Weights of a small mixture-of-experts language model, trained from scratch on English Wikipedia: a shared expert of 64 neurons.
Below are experts of layer 4 (counted from 0) of a mixture-of-experts language model. Rows are named router (the router's row for the expert), down (a neuron's output weights, with its number) and show model dimensions 0-127. Each number is 128 + 32 x the weight over its row's rms, rounded and kept within 0 to 255. Numbers have three digits each.
After each expert's rows: "comes before" lists some tokens at least twice as common just after its tokens as in all text. This comes from a sample of Wikipedia text that the model never trained on. Tokens count by the router's weight.

# expert 35
router:091124093126128137171126061096181144107111095191101144154113119152146137162201098161125157108111161113103142143168125121129097103130154137105184135089101105063107088182088132153119145146127112096123191085095173109190166128075118077080128127120127151154162106173080165161172151132134080143088142182130170096111120126100107164124136115124118193169143150151085128092078085190108112053127
down0:154098159133103132211163148153148143071108147169153131131147173176139162204141126112150094228122128108149156113162180133122167117162117089089136112125146131107132134138030117106096103180121167094192121191134138137132157149077121114144154075102121114150172161127121114133078121145131096127134110116117109106130140204131153117149088129133174121100111110142130146130095168196139103230124
down1:156131072147101151119159139150140056121171118173125100128146091073126115109112106150142122159163084121119091111137098163175125126140080163150111090104142139139145118180133109088204083148135118183117138102084076152146103121166143167133172129135133216158126072177147143115159139185131104100073076154152224130102123162138152114132085118094124191176074131113131189127099143110157126083101
down2:088123128086146153142129115129130173167026219116077119114099090163140125117119119151146165122138149152145178130207171144125081145086141059145118146114148154112157104120138160082069156120161113136128126197115106141109119156094147124113134089149140130175145151090159150116076133126110125134148131089065076175151117143160110107176185128100171074099068085128118131163205104113107111162145
comes before: "(", "| ", "and ", "in ", "of ", "="

# expert 37
router:111214021113140125131118110129058157139107103170123150102157210113067154101148145149136152135132143127126131136148187155128102111075134171114117136038118114068136144191108117130116143147132140027126139109114135116148158136170176157052114141134140120107149112166115112141169133101138056167088142151071110077130105107118105127124093092124079081148123133080098139137143106115125127124146
down0:112160201134128134134114164142133148108125072128093125116142149172151171139181176130105165121090075148111107116088197054142131122167132103136114127171142144099087176126170122196128103186153132154136160178139138134162165130104128067120108109091090207133179163112134122130157093130127100075088158081156134152143095074139126107080165143152108137176183125151129165135082102157121053180097
down1:129162136122120145123133104144170146155172138125100096105152150154173139110104110125151150154159094167087072091132130107122119096155109127118111079124066096078129115087208143119104118109127235131167122179119094085135196098145079138134153093132146141069091124088097114150185159167183150148112080069174124113096161046174120183077127131166109148142135127117139126078172101125147143152100
down2:176105141133133075139128164180178123168138163125189137140148098143088122140074143114145190086131182098106128129098139110129142120206186154125089041168149163109136177100094105210137097101105121118124127111113166082118162125155102108150136106133176118095098155143166111115134143117088156207085118130092173097054140135124164121148133128103109162077080120129084092115153075123125162183137
comes before: "the ", "to ", "by ", "in ", "and ", "of "

# expert 7
router:119181162150187132096101123138167143122121071163172114155179162162185157112149122138156187126130129143092127158158112126158128086105159100104083108159105107112080114145077080133134123135165104142121112099100100081141173150134162172140137118185122095081175108139066067147165124077144158133096135130123139110153043035081110149104097115157174136149152067062132124161147079097127101107121
down0:138112134123126100178101100122132128100070156173106120134044192095115097102058126135130080145114146143135163142120082123146133133166125148133106091124149112147090143075169142122133116168101099073142089145155054115145147129101115124161125143128091109102089103153084138090094152120163125143107164167100174111125133086202230086144062154116161176186099169159094151076134087154104167136103
down1:113136099177065090018135080156192177101143138117115183122165163139135101077078113111150115107110121157178159148189141159142124153058145133106134086136144106162125083124082057143105142163158101063098145119135145134098164162134172112117146140097109095101139060087155134156162129130103157110078106107151110092121119115109055076174117152134126121129173138152141129114114151147077106167153
down2:178118145124101183172127174103148069146133159156164146100143146106137144108100140115119145111112098119113121123145066105125091123157143201161166080121093175118187098123119096129158095136094097137133159108158111185127182124084153137199112095101123137100126115096083172135176218163081121104187159084198121120134133134186104139152180195123137116123118127083109092128194136192141120112112
comes before: "The ", "\n\n", "In ", "He ", "It ", "he "

# expert 100
router:116165144065139173131089073127123168193092145135135118113160154101068133144155102107195210121100163139088123075146133124121149112082127079107105135183112123080143141200149122112124151172152149122133169077132121097151156165159083089128119127125103098143115087125092118114115119129122045134111090134130144179142099141182084116117140099116072137070171121090108190111139102220098119126099
down0:171124130045146116176115141194100105131145135152168138143086144149127127073118141121089103105136058101095121134125094128189168115074178145091161108115086114147126119203141057098107103133117163168115128128127091082117145172091162104177131050104148134121138126116136145118142196155095118129136139095095139188116176123180096150086170114189192129132157123081126132160178135071121095149122
down1:175134152116124140117115124103090053120189148111126122115149116131122156173132109132194153117172151136143137114080138146142130097104169116156083160195119130103095148093104111154130104107159127125111114147182131141163127134080088124165171118039120155132151000097110171136137141082126147072142147114115067147147125096155194167142143095104136190125148107144081098135133075177073107144161
down2:141100088148125113145162226167137071159125081116086111094099066103120103088172098161152139145203149128126089074091129117114137032123181173194151129148135098152128093101141098129108109124081142108103146127137121142133099204118150137172139133178120125077170112107125166074105090166107140139106166128113099111128093150149131077177098139118143135098107101188119106102163156111183121142173
comes before: "the ", "a ", "his ", "be ", "its ", "their "

# expert 94
router:140156154072134172132084079148108182106109145147110101119130129114063137109123103139131201175106143160123204154147116101156125108096158148088173102071091050138146167106078145113099137115143118140131151092083116112229133172120176065115128133147108139135136115101109104155133174059113146112118166140135085187141088155078066139153146106134132160163151108148118192099122097155126178156109
down0:110109130178129082141115155153128120150144136143085132077099148094108113104190148124109167112098121110102114172185120131130100186119161131140139104148126170145104154172100118091204128148079066209157178127109158125103176060132111126117160099154087127080167141116105177102073068151091124128095208143141179096090076112146155098110113124100147138118071096081116093102144174137184160133120
down1:151118088082140121124131099145087157177126165122142103086153201137169130054126159099089184082112128111134090074150105157034123154177140056139125146149143174106077138145167148126120108124139126123139066152088097154134092157224084112076170156141118109145120151122164108088111114131130170134146097145105092117056141159147151130115152141155133098075096184082124099100140109122074145125127
down2:176129106073162158123118139185086093169135128081149142095075124139142115195116109132146137151083166050107123123134149151078155079099127107146135121145144154121208041089139061203117158123187089145105118117119149179151139176149107079147120102126128115129159124157164157093086144120144161100171148099097115115113098174130140103077060109093110150101144096178073099113163110112141149105122
comes before: "| ", "(", "de ", "|", "K", "G"

# expert 24
router:102255092105145126156114104123119151114113094151204163126161216138054142154139148147141160136112144148118148138156097134161109118119166144117135074047127119082159146198122111163116144140140149132123131104109147132141159154134167146082117150136147159094125125124123108126160124115140097177079045136081151090138112112119109117108065096141206078135108123068100134128146100114102138116140
down0:138196166124108122124183113118092063143151164116166053125064149146089101112083106176185123111083098100165160143090150158163099182116107086137100127117174059129130127113116095108098172098140157124103089162178150179126135087189148130125102160087194129102126083104155149162117067104093148136114097155120173124128145105120161135087106194142116106123148124056162176120101104096140123123103
down1:144094188146169099091132099172206138144175144118084103173137122098112141106141148085121149230119150076143108162152124099184142130142141183119154103123117160143150089131118131104204140142149115108141098142126108097105108166152112125120132108153138106112099153170176105166170168189189090097117123152122122123165166073100116162106088146172161145121140084111146165099167151031194109149118
down2:102167224140153082182074147162097118102070139139120133156129200129117140118189087146176094142161136195154150133074144090156162152101099119168152110164154172104147119107100069140097159095100147144122177122137138138122125130112181126112189125129150121130092159106118150116178193138134101166083101123108136127177062156099132073103188164115146107143075177123065133154110120145134148158140
comes before: "the ", "- ", "a ", "s ", "his ", "who "

# expert 104
router:066139131139146105118111096146149175140126127121151122038171136152100116096151065123162114191118137123089145148162168172091107117155182110108111150113109146178140114156151132126114090128105197157130199090113120063166195111172085109158126179138111157089142066111110082133135077067167140117100129109090146114143052099089100168066134151099124131141096104106094158129140148094072136151106
down1:105125117111184163092148115148199126127124140156116146169125121108117126159134173160085164151111092185147108097140163134113121126134185081105192158123166167120175106158115153168092134151151135071147122086091129168122073175161107195153122125158088140118176130113128107154178116118134134133111105102080110087085107152129062103094110148106037074162138129126182089228143111155117101168118
down2:149082025145149140160099148096122100127095151159145110096098180115141093130094137183155122173154143112134144119120089099136160081129120131178161196119074119199122156104175160144106174108124127118131156118127141099159164135163159103140120088130173137125140118119114130129084146059084100128085154147183100109153158118196136150168102105175134106082076067165105102210162114156086133076120
down3:119104123140161153110121112123187159119126128150132149122151181067135087118129107156162127170147106197170120192141118118184112170150126171172146116140159124221168115099173130085100143181165101074124107127063155167157118107119107133144088084164115119163148139135068161171074068135128060099132134172123109140130137134122145113084107067078208152108163127113152094126118139163163110083103
comes before: "- ", " ", "| ", "|", "0 ", "1"

# expert 77
router:095132065109118137158105089064105147127119122124143151124157117075083172161185108154110154121100128148117141108111086142147105117075136152099214155044152132135080132139075156156113142126127127097119184125061163139147158179094148134084128152139135138111126018091118137121151104141157094123110147148168101064166114094105136127085098076152095098167142163164146180189158103139123147090095
down0:111045129107136133146120141079143118156132097146113141154130127108111156106130171055126118066155141129190197114100093075061145137122162093012118171158189105134116100186163123142129136144129076185125081109131084175134125104138128107179169149104106119087150077129184119081133115113090102106150105117165094145140122115091124100157193091154072141150155129169141106130157125124151115113119
down1:124124142097126166130063134162139123128153084060107137084176187136074118151195114117109093121140128151126166106189176174163127134141108070165117167140110119091101133180151106123149132109104098156124150108121162157167072161111066121051080157128104093176124155136158155160125114072120130162190105134151117124169154123091098213166158075173114124140137138107158148093192092150140114118093
down2:100148184102085150081131122128118099151174172041131118095106192107133095125116158164119166155170118121087091125183080168170145099104086067197113072175113135049100128133199135138103112167084127166098128113093079114169115196105111094106155116114146145166163114166195099166133108156116127114101088096111128143127144146150139111172106190103120127120115087115122137119108103165141164125146
comes before: "| ", "(", "and ", "|", "of ", "in "

# expert 47
router:113252098103134099167117125111090140125129104152141157105152139108074136161136131154137171153114169154117168174162196163139097132049135114111135067066144114083100119197136129152108172097183146116134150102097148111147175155167103170118112150138110139142130075176102107103152119120143124160116186146086108061142145093121119141111103106152151061148087140108088137138126113113102061097179
down0:174170107150161165161126147115137083140102094148166144138084144094132154179142104122124133140206127110168153103163088127150154077087076228171155131192167119113157086121134150102155069110160117132108127104122076132120127077137138154095078107127150138095108139185126096133137078158150104161129109169119122081090125248100151096103127108092117135121083112109105085176098146116114157088105
down1:112157142149118134067137105125141145129084137142128091110149151099090127091158130122188182144146096116046157171227100163111099122096156114141100101123129182113152173188143136132110143155162148163086213115107145109168142150152090126180148105136149151098119125141130108158080135190165049120091078075118152139098144130152101129057126068117101115120132070172084142110115099150163147109138
down2:149081147061154169117136103100130098164094125127162133170142079056094170128123072169112114177182159130140099172144120103131079170132149132097057113160211136122164168164135086165100132173121167147122142131122123111201087146162115143147135054088109109153138116157139174134069122150100113148152105094116135124135110137160159164177174087129104135124120185168124143078161129207094133130125
comes before: "of ", "and ", "in ", "to ", "for ", "with "

# expert 43
router:077110153077141110130087110154162142120093084150149146095148147137130100148119170117105247100122119098060100105145144111103122074140142153079143164082087117084107135139109080140109162073144163135174143125048119132110095127099177119100102093130167084136137158158134000123100114138093128143125148121175157120140128103110093108122127113149108096086127140096162096055102121112135099133153
down1:107112090124083176100126089132166152120091110107200113155122174141237097119073199139130078143164138107122139135100099112150125159150134104167128119114133147113094109116113074152114162098219161157134132172158071070123167152092155088107091126140105142167153136119097063079115110162070141172167111100154125147147154147113123142155171159131092090106182172155151097144120085120147153090134
down2:156184147101133117097156063110142089124122150106095144115086171103134113166115182094183090122097098133044135108096150156178079146137149108139146183099133133115174112164105161143133133148119108099206072107102127171125072110176105112128153188112110109165122093136138108161079168161123161053095073141126094117124144155143116155096112137166078116171106128160191093106123112122171199128168
down3:148099061091118150188112159113175128106134135155122144144131118211088065122096102093132119128161131129113114139070091090119126135138128116131106043119130188083137100125112065066126098126086191114130126081102103085146126100137156130100174130087087098100122092101132107131138216177123098119155117183116094092183174104105152139102176141163171196121106156171098105109144166127150112111121
comes before: "| ", " ", "200", "201", "\"", "MF "

# expert 51
router:088151136098161189093069120154101161160091116117168125108142154131090103136112123139189211109095170159087133137163147136117185125115122141080115092112060139114147108170128088110146179137175150132149137148080098095063169211148145086134086128126099122026100120088123126104161113131131134103062147125094132145143115134153119157120123068133144088081144140066122168130117125192102100115117
down0:126144207094129170157152168145108062078129135126166120170124084132108130111153113151132071126152136113125018153093153040155125131140093144101107148095123136086119130175130114128138204089173117135168109126169097138173118121114118116147066116106082153113191102109120121150176144141126146181095108157120093131162113109131102121072165156133053145129164083066098116134146143186125098098116
down1:157066192111102125140108128124125095079123130163109092157157173178132144129129141144095118105137146087149095127064136094088137080130162088149100155137085137106080174138145140176149066086149146107130085163154111135142102117067097120150128090148146150151135112119161058204089102148154147169107124069098102126167117104193090126161134144085128112130182071165147091205114118136135072141061
down2:135107169118130134187167122084153145152114126142089081084118130103140113136191129147057086127138111165142165112167152115119133107115188104143145243137104130163079100144076186096137152187113130123164105135128128145138105129200134124152144137108125062154117112094099140119089077141147106181119137163168109080142126119136163158139111108189065154134050196167089142108110138155087134114160
comes before: "the ", "a ", "his ", "he ", "this ", "their "

# expert 6
router:103255091115151122130113120129112161136110107149223144123135189143095150087148117151145137130121138133112128148138051144118104100050141173109171072091131109140117086179135120151110154129170136090128139115124142108135146149141126179099122149113142131134151159108114121123183126109138078176085080153088125065139104097103092125132086095182140077187129126076095145176119106119109165095147
down0:121108114146151129136105190148134123115114117145148126131131087172088092108148193174093169183041138082122124171124096113103074123115141152135116084142076094097121142142167140113209133109169131159171119120110194123127152161057159131130148150126115131072222094078118110094150159122145071087110141118129148141187077087149103126155067159110111155128154160125162081108151153083157168146129
down1:097154129181089124083171142092112153150082145200132155140122189169127131149125113155175113133073141101124128145142113160135180149103123144124090154126107172141151141045089098074152111139127122135124114103122119083073120110116175087150160099157170154089164050165159197181138101123127186147122135144141174113120209148137129130106114111110119133162144178186154198130112129090133162137055
down2:116120119087165112205116193119110134093144148104197067110146142119134164133095130118169146159183067157079128131128093105140084085137142095077111088091160174128114124141166027101163129193148080095102103114083142103129183113156040125074127076068133145136155126145106168124162130132152100135132181134085144164098156122118120092144145140109133161135172092118120121140126167110147127098088
comes before: "- ", "and ", "which ", "s ", "but ", "with "